config = dict(
    d_model=128,
    n_experts=256,
    activation='swiglu',
    routed_scale=2.5,
    balance_bias=False,
    init_std_router=0.0167,
    norm_eps=1e-07,
    tie_embeddings='early',
    beta1=0.95,
    batch_tokens=131072,
    train_tokens=621400000,
    steps=4741,
    dataset='wikipedia_en',
)
Below are experts of layer 6 (counted from 0) of a mixture-of-experts language model. Rows are named gate (a neuron's input weights, with its number), up (a neuron's input weights, with its number), down (a neuron's output weights, with its number) and show model dimensions 0-127. Each number is 500 + 50 x the weight over its row's rms, rounded and kept within 0 to 999. Numbers have three digits each.
Before each expert's rows: "gets" lists some tokens that make up at least twice as much of what it gets as of all text; "comes after" lists some tokens at least twice as common just before its tokens as in all text. This comes from a sample of Wikipedia text that the model never trained on. Tokens count by the router's weight.

# expert 122
gets: " |", "-", ":", " -", ",", " –"
comes after: "\n", ")\n", " |\n", ".\n", "\"", ")"
gate0:522574502390523475590504507600424433517543536530424518460486524397548509558519449558510479512517487465516502516476506505434561499481554497463555449485516475581461394388488485495548587461516492434439577534522487442501493549477484519501549406478418418403570512468598487550496482500551374522435476431503507543495579474451508510442647437469484479576509527474551479529509478423531458555498
up0:515526531538412437457499501536498426636530473506509546522480527472477496475570477496363544543547446516537457523500520444491507530528513496534405495537500440573481515569557428510556610480457563480463545571493534553493497575509469443528515493510427435521646424443492497544469478564481490594577555442522559501511472408543535532491625542483487433489487497568577527499448482521535491351511
down0:543599505398504447453538487583491513466526589547532454527397484489505547473544441554427448559489516461473537480480431372432509455500571460454531415519446455518528527522594540525611452472444488475468476573489480418516472526561517493493467445513443420486455539567579461529603543518481561539551474433458481507583500500471513566578605449529490488471522563567462491509486527519377533506425

# expert 72
gets: " ", "–", "°", "enh", "   ", " Mag"
comes after: ",", " in", ":", "|", " March", " August"
gate0:438490559497520387447554489477482501548476486477453496537460511489526454520476535475506543475491490599426519425425493552520559486568502490505623539525425462435562432489493455486508592486415538465403456499568411513541400586482513450529580370560496495469561500483601525539502483405488405537452428544539564492462464455473416479580462386450529449486497508503489472525447506491475585515527
up0:463414552423486533547464425463396400523446458498502482521581574502495559508444476479472513516413530494503503550550479509503524560441423498488517624485513565434467556525452613514493512509468428539516446544608525466493474500486590498434541519573477483518475540465473573491486515444507508544509558423566501385447638477475466519605459526466594598452501547466548532562451547522543476508539
down0:497575538416533432404564454514513404528494489546474573546469542516465523430434541531517515414404590514592458479569573581484463604444534507515499549483518572471447532411558603510478473515496574483560448495449431438497452542474488489530498482534501461484535590417516502562563538466401511534558502447508503407464477480559470529434458499479367477487519498405489581527476467502539482553477

# expert 30
gets: " to", " be", " with", " for", " would", " have"
comes after: " to", " would", " not", " can", " may", " they"
gate2:486433476466483514460484520474444445539463513471501552496496467442414483532448527538433543502513598512525527439493580416484547546442451516554485553474413425463513488508498438502401499404472422581533537524466518523583440552448530478409434581430511459551487459565470455535549522535483516498477580527467447497459499398457509545560417543452538510477487526408485311450489513483395462459558
up2:521537495548527587469531491450482578477461448527469565509494460624561455542559581514495426509525451488516488425555430360538475469432591435512528370414515527482522467490497574438441532471461464574437543554487535470536451405518478509480546482507560474542520495506469529518524560500522559516447577516465416543433478482466464507438547515469375575372503531434490573476505589510501513473530
down2:559507544494502405498518462546472486486596554482514503506516528532452551502446462543463478479529487474527526504564509501455460561446388515491457590454517476624488525502554388536474516520457534429469455517455468447466376578456425518508489507521514411456567531563501457563502499480449517497565457422506458423490522494427616534411510524515521611582454501497474556571580535503409432632480

# expert 54
gets: " |", "-", ":", "|", ";", ","
comes after: "\n", " |\n", ")\n", ")", "\"", "2"
gate1:541438505468494472465508424499519455477564496499494537470424524361524442460535553483483474482436488483469520411465443490391452480438444448501465496403472396500475544414476490565412561501458458546542441506502477483491466559531593553502487476435472522548453447476501510482456557398446503556464506501553542495547529453430517469488463401426371589545427479406531507422518379515471505441477
up1:455490441442475456506479497479604439561428498527403373475580538471424544481453539554444520411475481468534513519471482510518520467448409401493437484467484549447495471472419557469432540496527468490550567497550495527420477533476476528535413531419527499554516519522513558459503474431469480502512471533498521488402483519507583350607540533441494523443485505495524379402458390532450457474470
down1:518505522449576474454578571443503506557503489485579504294502544440518520576551457548494564425501474474473540512467481512487548517469435518515470479445494439462400466500558499542456600485570498459497514529561553435574452535453514495485504541505470606424506516528480563536432514491462542570481478437481526507481493680542474527514477397450462483510463506451495504453468411580518468406457

# expert 51
gets: "ing", "ed", " with", " to", " played", "ate"
comes after: " to", " he", " and", " He", " who", " also"
gate2:509575475526564504522465488564492565422576412489571486528455470551576409495588500399473559542535528433452511461503495543494432529576523577432464513465433526581474449443494516498520502522436455517473495548577478540492466472605552392492535509537408501527455523457501457481490613577474473591453455470491532438461486490468601485421470450599538551488446497503526572518611517419451507456461
up2:524386430480400461470500521527505430516515486573527579479508479464511541480525612571481409491566442476503495495453471458494505535412452492523513415571524487400523486601492469570557438446470486617509516561453550426513502482484488539550532521488541547477490544450528596565461555603562501479607492435444519530486562549445459503516543468549550398464585464497523472596570560521487505431484
down2:468495530599548593443542540514501567481633523567517542478544433522516494497521462516445458527483499474486540519418510534481562585394498494554453483504420349499487480476468550557572449572527544507514431464471512408436528493446575561502537484470494626479437482477514566473510500471455450493579526416454503480508490495497497446475543401385521485418490528570467415508547473500594488495414

# expert 0
gets: " M", " C", " T", " G", "M", "C"
comes after: " (", " \"", "\n\n", ".\n\n", "===", "=="
gate1:488412504450461507412471543485502393631546544443516409484491464371493422504440462474467472508524443606531525499534481460454382533495412527537463532547479490471556556438489452460478512529463554558514437422501467528491356528469499465519533471432468433490490571449575487409523579506517511467470450428459508439502481485539480484377465457563463487570492525464506469463537487460507425470419
up1:479546457499568444527437401462461404453508475531557385622477525439559559558491518484447464537458570497534494545509477536508439476473458476463472585450505489538455405575475466539534537524592447549561463529457501418545449560553411508470498506477597566456418406553535480554463408483497484480404489539451540481560485536526496474628472500502420513486492489502516490460440383470544527516543
down1:475566546400503499639465491520459505512502468508407504476508548481477476517457548510562470573432489552406486415654523490540497512458521448515549451444502479468559492483615449616512459496496517548491538581637563539466491489478475520510412446525524501522499524465469499422520471486507503513522541473517438538470376486543565498529539393487519464439445522445460496533419554534430492434608

# expert 44
gets: " ", "–", " #", "°", " −", "131"
comes after: "|", " |", ":", " in", " January", ";"
gate0:488499484425444500453446526372566570499468578495508508532494517541520456553437502467493503490505526526554579489530504434336605517503450551401516517520500453401479432485469588456589432423448428581431497546546575530486454490521515580516424410405486530526409471536491530501452567549412482552417515555460485504464474485491461483487510446465472472505511537544546537454429493490518406465522
up0:555430431504517506534461571467507564417498601482420487515553368496601495441496522434471504494445566660492565566493483543579515555473406494502559503493477474550510470451475480565524469497602548533440450438559521475448504585525481556494493605527508495520453523456479605569533508461523487471517510502493528556518415436503557482505534431557512587528565461512539501431533468557428581489444
down0:497413405515440402491563466484503527514487559390486563518502354448536458565560519482467564529383512577506613495535539432486432533492547472508546547540450486497462519418482498557470482558432537572516595408476564445555506485541509501535494450388449510434550528500509607492494542550487463465444516511480531478500549526501506472629458507519414538566426483488524547528512470497495588516476

# expert 240
gets: " |", "|", ":", ";", "-", " /"
comes after: " |\n", ")", "0", "1", "2", "3"
gate0:457424446439304417510451517537490429459556416570515481467407489525483505545463542476534552534525531428415438446459481506522494525509501468491539497493489455484510486470513468465468517560445446494552485551487522432550564477520558501509419527503449468512452596530492468501483602409504397506502495434472567445434596481544505541546577451539483488489425521431467507465483463469439405357521
up0:438455531481496541530501504554506541541556552511550480475608503508484392477589411646554484594404528516529453489493552472480581476497503473528484533504394463500487450518485525424476471463459506536454471474478436601454519475389431502458573527436442520597567473544486562489442437551471557420462469529496538609489484480487540481451481494467588400467579501552508445514494465538512598552495
down0:515542488524454506542574537555434638475565523589438527469574476385437471464501537468477524553544474489511525484456464514545491487461540433521517512481614443552481505499538490430419417458505492537526484453455521461494592490588659559471496504465538467468413443535536535546525526537501519434455572495539472476453485421533401502499479401521483425496422388542577455510477524487530546464584

# expert 241
gets: " A", " E", " W", "S", " D", "E"
comes after: " (", " \"", "-", ".\n\n", "===", "\n\n"
gate0:533500460456436533538437426410450460547553505551442443453501508455493484478519528556517485511490502607445536500533462511466493452593515566468518479475532526539407549435540531456593410585456543596615407487480453479518389460459472544456522492508553427496542600528530549563462398440512592547498452496548524439459509551510507436535496451569582527509535626450480525497540500584466525491508
up0:530554409426367496543471492555508489525493537541544529499489489509524549439478375515565445504443401482421481438500529507466521535504464525520547509378515479465503492497584437402425565484511558440496465542560399499444428406537497513552451512562499457475380502496501507494524516475499478605537485489521465418424486598429396486538519586524455511470528516539517473458510557569505561517593
down0:475475508560461539433609598542518503384521403506487474499499479562507483443450518423492479493518479529572480444534460447430413542417465533530470517445612505462537462536473463434551507480413509530598552577445554537493588480477520521486612463521506514514477554521461448565489516422536383480591495452477482545506538493539535540583447472452510472511602445603478539486567561522444453449456

# expert 27
gets: " the", "|", " |", " The", "-", "The"
comes after: " |\n", ".\n\n", "\n", ".", "\n\n", ")\n"
gate3:490544525458536477470393498421407501560480500541460486633469452470403472506457476533502506468479501517551595464541413485461474450540484532539496552476518462491452441533559527495574544506589494526521438544502580555546431520469434477508563430511485450444495534491476528489445502527461591510579443547494514472425463595486591521581558415510517548524451620410487466523577439559621442456506
up3:471537607393534450541533526486360571472534463556478453544511536463458453481453509508507561474537546497497549441526412407408505437501440549426475428507517514397454530480511491502512507442518553447575490503520467477521541557416445583493510539522471462560487556487484507536488418541429462582526477421425429486622517505433482475628486504429498496494414454452605501540546536450537500496484
down3:520477488634660574467560550421544486488448449518574499564506516470513456434470537418501511477495503487457418472549557502494507436540445493500509517507409492485496498494394548440462489471499625542503479528472522553511439466467561544484541465529509520498359465555549535435541481472552405552544563525541447455531532443392580467454434464546563522549516427457538540534472492553430554439502

# expert 111
gets: "'s", " the", " his", " its", " their", " her"
comes after: " of", ".", " with", " for", " his", " to"
gate0:399481523445442564503501507461479521535435534526494472553497458471572573427472488420449510507584487460478489464535475508515416531570546536545454503559500411410351498425468530434401503427479618478461422494549528464558479522562509523500458530538482441464515542501542460386622549411419508458454483459465507578486489458484522518497534449513437478463513542457487544479400416480459423500543
up0:468554528541466540565488535402539543565517467465539496508478499454520443502512422403418493504470488456453532398450440419602431522425443535533489497509445529416425489459512547464536435549509613503590471512517504523521562417465453499450436464457523484529477465488444568425494498538506461529381503453491611488463526451534599511498538525493388467450494480499422482523438523529473406452618
down0:526522533393538504465437521533471493533492561555590533570525485486485552530503446398485483528438478481386445475438496427565461540391504528527518461500497543549419460455458557564434441460519357504547478577501443571528436566514539493549471371525499576510500496504409483464525436569456550470522559524593464531409535486487449508468477551536491517612530558506543557456590461541502478498512

# expert 205
gets: " |", "|", ":", ";", " /", " –"
comes after: " |\n", ")", "}", "\"", "%", " —"
gate0:591445469540486423503476492533470555546507539507543528434458442487485536554540483499458587536501436396485406546472456505455432437579538568499561481441466418531495484413509462440415449429551448574436480512523485450500447478525377525441523559496481542426474496485521496510437476509567407514496582501511499505390501459441530523517454501604460342476474610482524508489432511473478448438497
up0:495555516482490513609542493475485475490471442572526520542456551514460480413573519577531548585446522494532462461534475542570560467522427504531448572524474442540543523477527397555500491536607519537583420484506552595549527560446591448514513402562607528615488488528485528491566437501559445494492451527410461542455574599484589522450469485549571531482439421455516518457493444534560496498462
down0:477525488538568507451462601456570462515411402461526457494504487516461440519480479443519486546431532499522440548539521547484547509504510507434454533627535533513469488443572539510460540551573529517626453445423401573430536488434507479405503626529478509554560484490532548495443530506532621496439452476471367382462481544488524478425526473453591550471542487467542498431529508499497541524491

# expert 12
gets: " the", " The", "The", "-", ":", " an"
comes after: " of", ".", " in", "\n", " is", ".\n\n"
gate0:433522495523494532445385377404470432480529486520494427478495452533418541482557551501439416481579542458487525431460524529450393537493468480475497509429513424518452491487437517506526433530537416436501475563490539449563459509459479427516589447557475467477476434430492530397513460445475466629446517466458452512460443506424435510485547522475482413536493538475399497496446406564563503528426
up0:524510505425436497418460362488503469484461435498490444497459468560453585539477524509450506588616461476540521425510488539435390512499469547379464529472507460517582531566453513545511440587394498394559495468481503517517478503491444441505430439465508510409441437472419517536521457498467413572446546539446497431444521531578513437556465546488413426549453507500464522506500468563540467451482
down0:552526467526479522494505491491452504548531463498467484463490419519497556522546394520445435477466444482495517467463514522479503479503415594465570492435626476474627510371466549488521482449433476441482549468519489473447473549480529438519569566531520573474451509402434452582466569523508569497455487484576603497521574525524497437573453541497490589451493571508442493490499460509701502479478

# expert 131
gets: "|", " |", " Party", "-", "born", " Democratic"
comes after: " |\n", "|", ")", "\n", ")\n", " Party"
gate0:484556516479454500414403451509522531511491515519478520457509465522526470499366522485412477531460541464488438447521469446541535506492567422396515370476557447558416491413586616419456506511464454451511461503469545476478536487499533431483407453415552496442460467528491471488461428475440477497458469406451430534475471443534454538507429400442511500582497513426598493545464504524452488403546
up0:492499491555517529529533557576469432566488478602540536520527559525486479516603512509531539504552500488554512503538514496508451532630479517582415590523483609513540632521408547495551449528491575491475599488549552468387497492537489528554431490511480478645502560484498464558525539588567532532545521514532611414501462627466494463480455500539473564481469458523511468461506483560444543521460
down0:500450437564407468583489591471437476548462466516532525602497386486411418432549463496524398472398463456518536512470508548411473523467592425475491512521427511471491467466498511495487487485499539480444543465491495526429576605557640520522540486439458451503536502485521474471577496503590551435436584531531522567447498528550498491550444538535600561528462423554485506510421498499529572526530

# expert 21
gets: " |", ";", "|", " /", " –;", " —;"
comes after: " ", "0", ")", "1", "%", " —"
gate1:497461486619441496498400433510432442560494493529462459481529528473503487509525503497457477565510427552609482468571480460535517488499386456573480561579462443455526465474535477437480544482489479499511471547478479450589446376502548519403511545472544518386512491453537414472488491399582530489499488397548594528495483487577441492519576471536605595545507503447482506546581482443413534496532
up1:540480440408501476469554510461406410524476551471405516560542467451541469502468541470477465508478538520493571424498504463505476406479490541405598493456443453523537538559513458551491571328559472532473517507403373505472418567546464470516530488547470494517465531521466573585575519575492500423487534486474544515500485471446469508483495543471537507510604435498473442518477502444463432347481
down1:573474484504410475494535523466564519470422529579434443506518528525467557508465509544454492551467425496566500513439447444585505479539500439496465469466552509472488428648452504445418561488536495462550617535438533560415547525473604596622515494533516500569421469440480574508410569580516501542559484546441455493542430516452531497486442484533499515443453448431463495545568412494503528553499

# expert 177
gets: "4", "3", "5", "1", "2", "6"
comes after: "–", ".", "201", "200", "199", "202"
gate0:458381525430471432545445461495514492441510517516473557591529467509529492551494457608418380553431434471491512472570495458472420467437556606510495564546452535422433554382497471514446484487479504493394528497448463440524465431529450449534475429494509536458515481573564423514509455569488447567475505588427565597528491541514543502462483461539492523511451446460493393539477487521441433473489
up0:435547487475466542505539516542608551504449552584538432512482512496538537530543536398523556476483500525545549429522480530501520540618412501524499424601554451488508460526538478519563503519564496454454523541603479438408499538549525482413596564497548466416518564455538578578470530504540552535483475510520516483414425564410500498512483550601353481500521555514461487481507553494458548484611
down0:589477567505548642477492445603536475502468412487553490484494538511526468481453502583440443476588451453415507520512503547537423559558463473486524512485494478476525486555475538516516426504596526550441422448474446568485480542481556498468524556390481513440551489491525535447465483473523361484481499538521584581451602466426540480349503448436480487523480428451436513546516454567506463469548

# expert 128
gets: " |", ";", " /", "|", ":", " —;"
comes after: "0", "1", "2", ")", "3", "4"
gate0:469438443466561519521449526554443511443561557477506406462460528434506589551497573499438566474558504511569457574443567568481407483464440479491504530510541416503554450459554409506574436469474477660483537472485594474548513463543437452487474564484459454478363568441429482501507533488590503546488551474505431552509562431531520537481491544422427444473459474519502475525484570510533498448579
up0:493554538521504410515485551508553435531511490462502562421481497308531490501539630463486517462427558427446535543556511555381555488474468562474531530418501436535519445570636505500543514469469483472474447529431418550462480508502470510483424450478457500535510474495453492504395484490522491428524505410520451513513446485496517535479438596521527547593477528478545570516442552552539445408454
down0:547471493539452458610463504481583381489391459593527474499545494511581414468455617525481479490435544634538487455440492473529489510471508563539448508545532493518497458495489548511469545407531502550516422411537471502484488546524446553557379472585511574487412576511468530539557490565467434488505536500452428535441516508513462431509521493554547455481482379564561475551567468491447532538528

# expert 167
gets: "ed", "ated", "ing", " began", " won", " played"
comes after: " was", " he", " to", " and", " He", " also"
gate0:487496427462443444525366625413535501536489573479570488517441493453483475400426492467430499460589466536481591486405470448481530462563478412498505491493492487450493434485497458498484466541583457418515547514537496447515578523509522443511573486471489455505483479539459510451560544498424530516401549550467451493644539477485535487422484429438446494522528507342472493477480453461492425444481
up0:514539627491591512444474453584485480540555476425517526399536503435524547595531501509519505454490510504467418490467530557518437479539524529497640540528472602443449513544509481508499499395570512436460605480473486419604487533473423519536402540509535581547538575501469491473519486549485503447401481538552467587449476460450546489406470577488502537496460455516484424517487566446547541441547
down0:459484418461502456513514504492481567514540470444486575540551519469495425476619523461527452534428438549458374527496365418593558457505481496595477529451607463530477584485481508505483479519525542549497470534431462501551449517492479434521474442548500490432552470545602461576446470494551539532609552500425619484528474520547458476513518463508563504479423528573534445476402445561552474451500

# expert 36
gets: " the", " his", " a", "'s", " their", " her"
comes after: " in", " of", " for", " to", " at", " with"
gate0:447498543547414463452489479465497579518594549433564396536550466593532569373495500478462529496385486533480515560501556462502495510475508427548405497560515508519493496517591575451436535578514471556533509459570440470480523429480474501485521494505486507515489569460475371525561487494599459626487465453434491461574600440483474490555489528555457553452423405500467464521490491492517548571455
up0:602419450589585413443442505508476451445536378448558392494551457475454475468446609388509564432498526500531417552456540543414431532467488431496509528429548520555518444451484535528480547486465504453507512517525547551546450537499490527524493426459575488427457458533513470467429458524490416434540582444464509419464521531443477531490507508505477556479485472492378543413466443436516504486464
down0:481469599532404499534528557430473531598473556516364561511502522454611455624471494450577451493542466582530524514519460554497490487454559497461437497507524554461418442437402481516490525507522496443383470483544466501458416612460507490574552400543557479533404528536533571495473467508439507573464521472514443516391503434453534497550501541551514516530492530448486525473508565428492485468471

# expert 8
gets: "|", " |", " |\n", "-", " that", " |\n\n"
comes after: " |\n", "|", " ", ")\n", ".\n", "\n"
gate1:545542387488432488385529488532469532449451430435455357498485450455497509456492371469568484489534394345568501522494542516437537412426489443465483557472500480463581541501478472484477513523440495476446432523430457478482536518506523580569446481498504404479513478445449506513560524461489509525533467468365573489441505491500487406531491557511464507501481413487525509470465524514535423441567
up1:549628531477457431483507552475544457489487534479582416436489499482455502536536521512447523496513539565513519533509487557614458498564475540548545555531608483475457586516510468462524405589509486573482500553473556479467482418530604513540503490503465474542434492584508527512567588558539489576565483583538545496438365553522495593456442549472496543432460521596438553530568534482553513559429
down1:512505509489455484431514595447504498517487564454609488617433536517484475447443491456506543533487517437514517491463507539546479440447550514559561543452521529643445492506532556547553437555504408447431517510508561481442502423519491500559488522547414520446477429557524469452438405546466505432570499480527541555459467506468457537506468545505647523453499584539484578519514402576498501638452

# expert 75
gets: "d", " d", " St", " st", "D", "ad"
comes after: " (", " \"", " and", "-", " a", "==="
gate0:516514521440510472496463599515404504484517490474489495571465570525554469462489627391467487487501550514578554435455462477431492500565449574443546457557515431418510491452376548522425522524474438520384527448453529489360580490454484502482430426498412484492501503471501492473507561535505448469450483400545492465427475436503495481474394469484515489482522520493510485432570628483468535456430
up0:443547473501522501518432475459408485429483590527541520416457454500488512568399555511572578442530512495485509542423465509495440540521463527480482490532514528499514480656604565431454501574430524412493499511437489526522506520547444487438522524459534466549493484488517526434461427432444531536490515530580480481459592558496530469392441530503495435539460581346461442434438541490544533532594
down0:427543392489466440444452502513480428423538501500492599481530494512451469491515515518517463489494485557465387450516494589578469509506608498607448494412458455478522500528462509491430465608555471495433588545539546475526475600520476568541505438474467416472503462479521473452670533551515558536437467530515555446614582465526444456522442495506427556471497464527499504498510488575554456546545

# expert 57
gets: " |", ";", "|", "-", "°N", " /"
comes after: " ", "0", "\n", " —", "1", "2"
gate0:501462527407573523577486500457598504533564574498514479492519440444458462490494412485480469442652490453410498418481592485452572484451508501469448460529536457471428438396465373514504577494504431479513559522442530488576490507555471505468505506397510459594442510519450444505483470514453547405515425505555491527473455389490474591566502484492544493463492503428495466464565498555568463560465
up0:497514432459509488476516506482484477488444480452436520475472506526504408571447570492523478518553497481477565457555466498526607414521446515433468403419402480559478502462433611494543489462486446518517507422432467505532507439590471524546545554491544443459425435472524471509535470378515530503474543525503500570363440498536452505501537519561476402496407532543530583435389467547408500541408
down0:543541492495489456547514532494409523483577456576430454607473475443501467508506581401500450513506577424481506554517460423576465592509462449462565533435383486486489564394463564491498541494521470488539440510462459462483564613493426515423540566412551553570514560492571549520506482548477465504504555550510434449526530501411457437518503478578510549403472548556525569454433563493477542445498

# expert 253
gets: "M", "S", "C", "L", "D", "G"
comes after: " (", " \"", ".\n\n", "==", "\n\n", "==="
gate0:418504464513483501410475588432505533536483409414564371467512500433569487536436455452454459554450470430536533568491494514455489559495496532430562560435490490557578567463446474541461518588533562565460539510554524494612462527453446517444497460453474491483467493553466575517439507538425475453472441524527567443539476582424430522444468407447520490482546529477500431495520373539502443442438
up0:612544495588499443461558496524415481544557531596593611571389467409556541505476495497444474422419578529567464561536452487464440452577481513513469519473459504527576530527503547497474510517478544456555495449497608468471463479537568536516502467541449511432479503520423514547533571444458417434514575512501486538543458463409506538539550416481482494533581522481601500561516445394533464487511
down0:462403640396476501480496520471488528462530446493422557502463505590455528481492588494544398500499505457547484555453456464465493482381487487610458402489577500501530451524390462453500552504550526423558563516509450580461465485548521475536449490437458464449456501544480560470448657563540514541533498452529486511445494572539454526496486469544472556413462505534519532557544586487438530566497